From a checkpoint of a small mixture-of-experts model trained on Wikipedia: 13 layers, vocabulary 8192.
Below are experts of layer 8 (counted from 0) of a mixture-of-experts language model. Rows are named router (the router's row for the expert) and show model dimensions 0-255. Each number is 128 + 32 x the weight over its row's rms, rounded and kept within 0 to 255.
After each expert's rows: a language model's description of what the expert responds to. This comes from a sample of Wikipedia text that the model never trained on.

# expert 2
router [143 105 170 116 100 120 148 109 109 141 165 118 183 144 188 133 104 126  96 171 212 105  56 165 173  92 132 153 121  55 140  82 106 155  88 109 158 115 131 106 125 126  98 193 113 146  71 174 137 119 169 163 131 131  92 102 110 134 162 119 109 121 111 158 162 146  76 119 169  64 119 137 101 118 146 105 120 104 122 109 150  94  93 128 136 115 129 108 115 210 135  72 132  77 126 142 142  78 146 147  88 165  94 117 146 114  97  92 129 150 117 191 129 138 154 132 127 123 173 112 182 104 101 195 173  75 118 146 162 140 124  49  84 146  70 140 113 133 157  85 200 140  54  72 167  97 125 147 184 170 111 151 143 109 107 147 121 148 127 121  87  92 159 174 117 142  68 108 179 111 111 109 110 163 175  62 135 104 131 114 120 142 156 130 136 123 126  84 124 117  62 122 175 126  77 161 112 109 109 151 142  70 185 131  93 101 120 130 166 153 171 139 152 161 119 129 130  55 122 106 163 137 150  88 135 135 132 158 101 146  58  94 132  99 117 158  81 203 145 137 110 161 160 149  70 149  99 170 111  87  96 116 124 159 136 116]
It responds to: Units and coordinates

# expert 23
router [134 150 130 121 154 116 100  85 111 117  90 162 158 116 148 173 115 127 129 147 165 163 158 125  77 140 129  91 176 135 138 202 140 167 123 117 110 154 109 117 168 121 155  90 109 139 129 115 153 109 162  80 100 153 172 125 136  95 135  72 104 141 150  71 162  58 117 139 172  79 158 107  78 113 133 163 163 127  96 160 136 120 122 203 108 121 112 183 174 168 146  98  42 163 148  92  80 146  94 138 137 111 150 126 116  88 128  98 191  80 159 116 151 118  63 128 127 125 108  95  80 121 195 130  76 139  84  95 109 164 102 163 190 100 118 132 135  88  91  94 154 144 135 149 134 128 128 106 108 165  99 125  96 154 130 158 174 141 157 176  78 140  94 166 153  74 161 109 158 139 140 142 138  61 181  85 163 123 113 103 149 192 100 193  45  99 160 135  90 169 118  93 137 124  90 128 179  87 182 116  58 136 117 134 105 148 142 116 171 124 104 121 173 126 100 156 139 151 147 113 125 127 179 103 184 162 186 120 151 127 145 143  96 103  95  87 146  92 124 179  67 194  85 141 186 103 116 102 131 153 136  98 114 180 123 119]
It responds to: Commas, and, plural endings

# expert 3
router [ 84 114 127  94  95 147 138 156 104 147 127 126  70  99 131  75  92 110  83 130  93 146 101 163 126 115 109  92 129 145 147 139 103 149 120 106 106 134 119 141 143 146   5 107 154 171 102 161  98 125 107 110 134 108 135  96  59 144 102 114 145  41 143  99 106 130 100 100 130  94 129 161  86 120 171 145 148 122 130 123 155 103 110 181 128 103 137  61 105 120 152 150 153 125 134 115 166 137 200 158  87 137 159  94 131  80 140 156 127 105  99 139 149  80 158  91 102  95 139 121  78  97  81 164 214 102 134 118 114 133 164  58  99 148 103 146 150 103 225 141 202  68 135 128 151 105 123 132 221 134 144 139 123 123 134 138 131 111 108  80 133 124 102 116 128 140  99 101 138  93 129 151 124 153 166 148 139 127  80 137 143  93 138 102 127 102 112 151 160 109  72 104  95 110 112 155 118 103 100 122 159 180 195 132 156 145  97 189 173 152 152 129  87  96 140  88 100 159 136 116 118 137 107 105 127  72 109 153 153 103 153  68 102 101 158 145  89 206 145  70 106  88  93 123  49 131 121 122 119  91 158  85 125  93  21 110]
It responds to: Digits in numbers

# expert 11
router [ 57 128 160  90 126 130 193 109 132 134 140 172 189 137  90 100 124 102 158 121 120 156 136 180 132 144 133 161 145 136 158  68 119 104 121 111  64 159 124  86 126 123 106 154 178 145 118 102 131 104 136 168 114 117 127  87  99 105  96 128 170  77 136 108 140 140  99 118  64 168 169 176 120 118 168 139 120 118 112 150 146 165 106 159 118 145 154 119 131  97 136  86 122 184  90 166 175 159  71 121 124 169  68 142 111 145 172  70 126 173 184 141  94 168 169 102 125 176 132 154 112 118  53 164 113  96 104 116 181  79 132  42 116 141 119 155 161 116 165 118 143 117 123 173 230 131 128 133 155 132 138 158 138 141  83 138  97 161  97  73 149 110 141  72 109  97 175  84  93 116 114 131  72 113 172 151 134 133 122 105 121  89 157  89 153 121 139 125 148  87 150 139 106 107 197 123 126 129 170 128 137  74 163 116  33  85 142 109 123  76 109 160 140 152 152 201  98 123 122 110  45  95 129 100  96 152 118 142 161 114 105  88 125 117 190  84  71 138 166  48 126 131 107 154 141 141 150  88 119 128 160 113  94 144 159 109]
It responds to: Table and layout punctuation

# expert 13
router [151 187 130 133 140 143 112 121 180 137 137 125 221  93 120 141 184 134  62  65 129 128 126 130  97 108 125 125 124 104 115 163 126  60 139 129 132 147 175 115 165 105 161 118 155 103 147 141  65 114 156 169 101 139 107 122 152 142 155 140 107 150 133 141  66 116 115 118 173 206 120  97 107  99 120 100 137 140 104 104  43 135 169 123 101 169 150 144 134 114 121 188 138 131 112 105 151 112 149 131  75  73 150 156 183 137 155 163  66 115 141  87 158 103 137  64 107  65 155 116 162 155  51 131  86 122 134 114 215 189 163 119 157 148 154 107  76 183  50 176  88 115 125 113 124 214 115 134 144  64 132 154 113 129 133 159 114 136 112 132 104 178 124 100  64 152 128 155 149 112 131 135 122  94  98 152 163  70 193  95 116 133 172 147 138 168 105 115 122 111 129 139 113 172 104 109  84 203 148 107 148  90 127 122 125 144 114  82 113 125 116 107  81 119  97 110 181  68  91 146 133 155 101 111 121 134 103 166 107  77 121 173 155 171 126 154 168 124 106 142 116  72  85 136 151 136 180 174 151  82 145 137 145 107 152  91]
It responds to: Consonant pieces inside words

# expert 0
router [114 111 122 150 115 130 106 108  79 149 190 118  59 171 130 125 124 129 170 180 133  18 144  93 157  98 138 138 163 127  66 135 131 134 108 109 190  78 110 101  81 181 148 174 136 129 143 108  82 103  90 144 128 139  78 157 153 162 112  91 127 187  98 145 167 136 167 115  85 129  96 116 147 123 108 177 121 148 150 126 167 162 159  86 135 147  93 143 160 197 146  58 172 175 132 139  87  65 200 150 157 148 102 142 146 164  92 180 146 102 126 158 114 139 153  96 134 185 138 156 124 112 139 132 103 133 119 127 103 121 115 211 138 118 149 144 133 153 158 182 105  96 170 169  70 131 112 110  83 110 133 105 183  88  83 147 127  97  98 170 142 145 115 107 147 141 113 173 132 159 159 118 100 163  39 132 210 129 115 154 145 128 136 158 152 131 138 121  73 123 158 128 168 152 115 139 121 125  97 139 194 154  82 128 147 116 128 124  91 106 169 153 144 121 102 129  83 100 156 100 150  85 115 114 126 115 194 131 166 145  97 152 154 150 140 131 162 145  98 193 144 130 213 101 110  98  83 155 121 214 103 157 131  86 150 155]
It responds to: Quantifiers and common modifiers

# expert 14
router [ 86 180 125 109  80  99 134 123 139 157 104 137 214 148  89 121 114 132 175 135 151 137 101 107 138 160 131 154 163 141 159  81 123  84  76 113  91 123 136  79 103 136 171 111 159 127  94 112 174 136  98  65 104 122 131  99 149 167 115 115 135  94  96  77 145 129  96 129 131 122 181 117 167 147 132 131 127  95 124 158 126 104 150 183 108  91 181 182  78 102 161 103 116 146 146 113  90 190  82 130 125 162  82 122  98 176 155  92 175 142 173 103 101 157 134 146 178 186  61 111  84 126  93 132 120  81 101 125 114 138 125 100 120  79 175 126 131 119 101  65 190 171  79 174 118  96 119 148 177 152 124 137 134 134 101  92 161 122 123 134 163  86 162 200 158 144 137  56 157 127 176 115 134  80 157  90 143 141  86  98  94 131 134 128  72 108 134 115 139 181 167 103 101  89 133 129 130 145 179 109 119 114 110  97  69 129 172 171 154 166 120 160 147 149 207 153  36 139 179 111  83 125 140 113 127 139 139 166 149 109  88 166 130 114 122 103  92 119 181  97 105 198 107 161 133 142 118  89 129 169 142  54  87 152  96  85]
It responds to: Punctuation marks

# expert 17
router [110  92 124 159 131 147 157 138  58 105  23 158 138 146 111 161 104 106 159 149 182 182 112  69 107 119 123 132 117 104 129 117 127 172 116 108 161 120 102 104  73 156 152 169 119 119 141 103 199 103 123 132 115 139 119 139 158 122 119 137 130 135 101  92 188  55 107 121 124 122 155 117 161 133 115 129 158 120 105 136 212 125 133 142 142 156  96 162 118 139 126  92 114 127 178 139 128 175  37 138 136 125  77 136 116 148  90 109  83 110 128 176 127 172 119 100 153 138 113  39  95 141 113 202 178 168 146 131 110 127 143 124 103  57 150 145 138 125  95 143 142 168 136 184 153  92 141 116 119 147 115 108 169 110 132 163 149  85 151 169 125  77 111 140 141 142 173 136 147 142 171  88 114 120 178  84 164 185 101 142 121 158  88 150 179 165 133 103  72 103 148 149 131 135 122 141 147 178 133 138  83 129 149 148 144 190 145  95 153 162 112 145 143 118 113 121 140 142 150 109  87  87 180 102  89 145 157 129 117 153 167 138 107 117  74 107 106  72 143 200 111 221 235 178 106 137 132 126 140 152  52 120 117  60 126 161]
It responds to: Prepositions and articles

# expert 10
router [143 130 120  91  82 110 162 155 159 138  81 156  74 151  89 133 185 103 144 141 169 135 145  79  96 108 109 170 118 140  69 164  92 141 136 137 142 160 167 135 128 167 177 162 146 103 128 167 129 108 149 104 138 109 142 133 197 170 164 147 108 122 136 152 156  99 120  96 147 151 120 115 177 109 130 173 116 128 105 139 102 112 131  70 102  79 128 102 212 117 132 120 138 115 113 162  94  84 101 141 111  57 126 147 158 196  75 156  86  36 109  72  93 117  88 103 121  81 117  82 102 109 111 138  97 156 157 139 168  94 153 144 164 139 122 132  96 239  57 201  75 150 136 103 110  99 144  86  94  84  98 134 112  87 115 136 112 116  97 127 135 146  53 142  92 175 157 125 137  92 136  99 137 154  94 103 127  74 179 151  84 157  97 172 172 159 120 118 109 122 156 145 133 140 117 139  77 172  92 105 157 131 139 111 141 120 153  97 173 122  90 174 125 129 113 114 143  84  71 159 185 143  97 135 158 125  91 135 130  96  92 101 189 134 108 157 151  56  83 132 111 107  88 128  99 125 118  94  97 148 159 192 161  79 155 135]
It responds to: Prepositions and in/on pieces

# expert 21
router [118 170 103 122 110 135 105 146  74 127 152  86  98 104 163 147 116 129 195 112 172 119 114 113 178 126 127 172 147 146 102 122  87 200 141 114 197 185 102 128 136 142 165 200 124 132 158 150 155 160 150 116 132 135 122 134 106  77  89 120 126 154 160 123 183  67 149 157 160 110 112 115 129 146 145 156 103 112 188 112 135 126 160 124 142 122 151 126 170 196 168  98 119 162 158 126  92  96 131 160 183 146 127 117 162 118  61 129 182  93 107 143 167 176  91 108 103 147  87  96  77 152 223  96 146 165 136 144  67  96 151 178 101 109 137 150 142  81  97 160 132 114 134 155 122 107 141  92 107 154 106 132 163 143 110 121 116 109 137 176 104 140  75 141 188 120 196 124 123 131 146 155 147 170 125 152 176 132 170 153 144 187  72 180 154 113 114 128  89  97 105 123 172 158 166 176 168 137  83 135  81 158  74 179 143 142 152 106 111 218 135 183  99 137 125  71 104  90 140 117 125 144 199 144 119 145 187  74 149 162 146 181 123 152 123 126 170 102 140 207 144 182 153 115 135  96 174 123 126 178 107 127 150 101 116 138]
It responds to: Verbs, auxiliaries, verb suffixes

# expert 7
router [ 98 196 110 123 139 121  61  98 100  99 166 130  97 118  85 132 162 150 145 101 109 148 132  69 139 135  85 147 155 180 160 186 137 101 126 144 183 121 161 176 121 136 155  91 130  96 123 182  71 170 100 103 129 163 109 132 168 129 148 161 152 136 155 174  66 123 137 101 108 124  65 151 145 122 125 161  68 110 153 122  92 136 183  94 157 104 129  99 137 144 136 197  95 168 115 134  73 123 132  87 135 118 124 132 129 110  84 130 173 128  93  96 133 139  95 123 144 134 171 138 122  94 169  61 106 121 143 136 120 146 156 219  94 170 151 134 145 102 135 167  70 147 149 111 116 161  89 145 111  64 145 111 162 152 164  87 170 140 102 154 138  99  66  99 126 105 224 194 104 103 167 145  97 127 134 137  49 181 175 128 100 134 124  66 149 136 124 125  96 131 106 114 171 104 128  70 144 161  88 117 138 178  74 147 142 132 101  99  82 174 107 136 106 179  90 184 154  98 128 108 159 123 108 118 109 118 119 143 180 143 145  96 133 160 184 130 167  69 147 190  58  91 145 107 149 109 175 174 140 152 108 162 122 112  93 143]
It responds to: Verb stems and fragments

# expert 15
router [114 182 104 144 116  96  70  96 154 133 149 175 118  86 134 154 167 150  73  38 147 135  68 109 159 136 119 121 114 159 103 171 165 124 109 110 203 109 143 142 216 117 139 112 115 146 133 128  61 135 136 179 123 148 121 156 171  98 146 155 136 154 117 126  91 210 171  94  96 146  98 187  86 117 148 122  95  93 172 157  95 172 187 108 142 127 119 114 158  98 114 181 153 150 103 154  91 114 161 118 114 121 174 135 130 129 150 108 155 150 144 150 199 180 158 131 164 143 173 160 153 129  84 110  84 106 153 102  78 169 138 170 150  82  93 131 118  75  97 151  71 134 126 112  97 181 107 121  84  75 146 140 104 168 126 134 186 155  67  96 173 102 101 108 102 136  96 138  85 179 115 106 108 132  76 122  87 141 104 129 109 135 191  80 202 111 137 116 173 103 137 114 103 117 144 127 131 166 133 171  73 109 174 125 132  95 113  83  31 184 124  97 137 164 121 160 165 154 106 128 113 127 115 127 147 123 102  91 124 151 137 130 104 137 146 159 150 108 120 200  93  87 134 111  97 123 116 155 133 117 169 177 138 160 125 188]
It responds to: Word-middle syllable pieces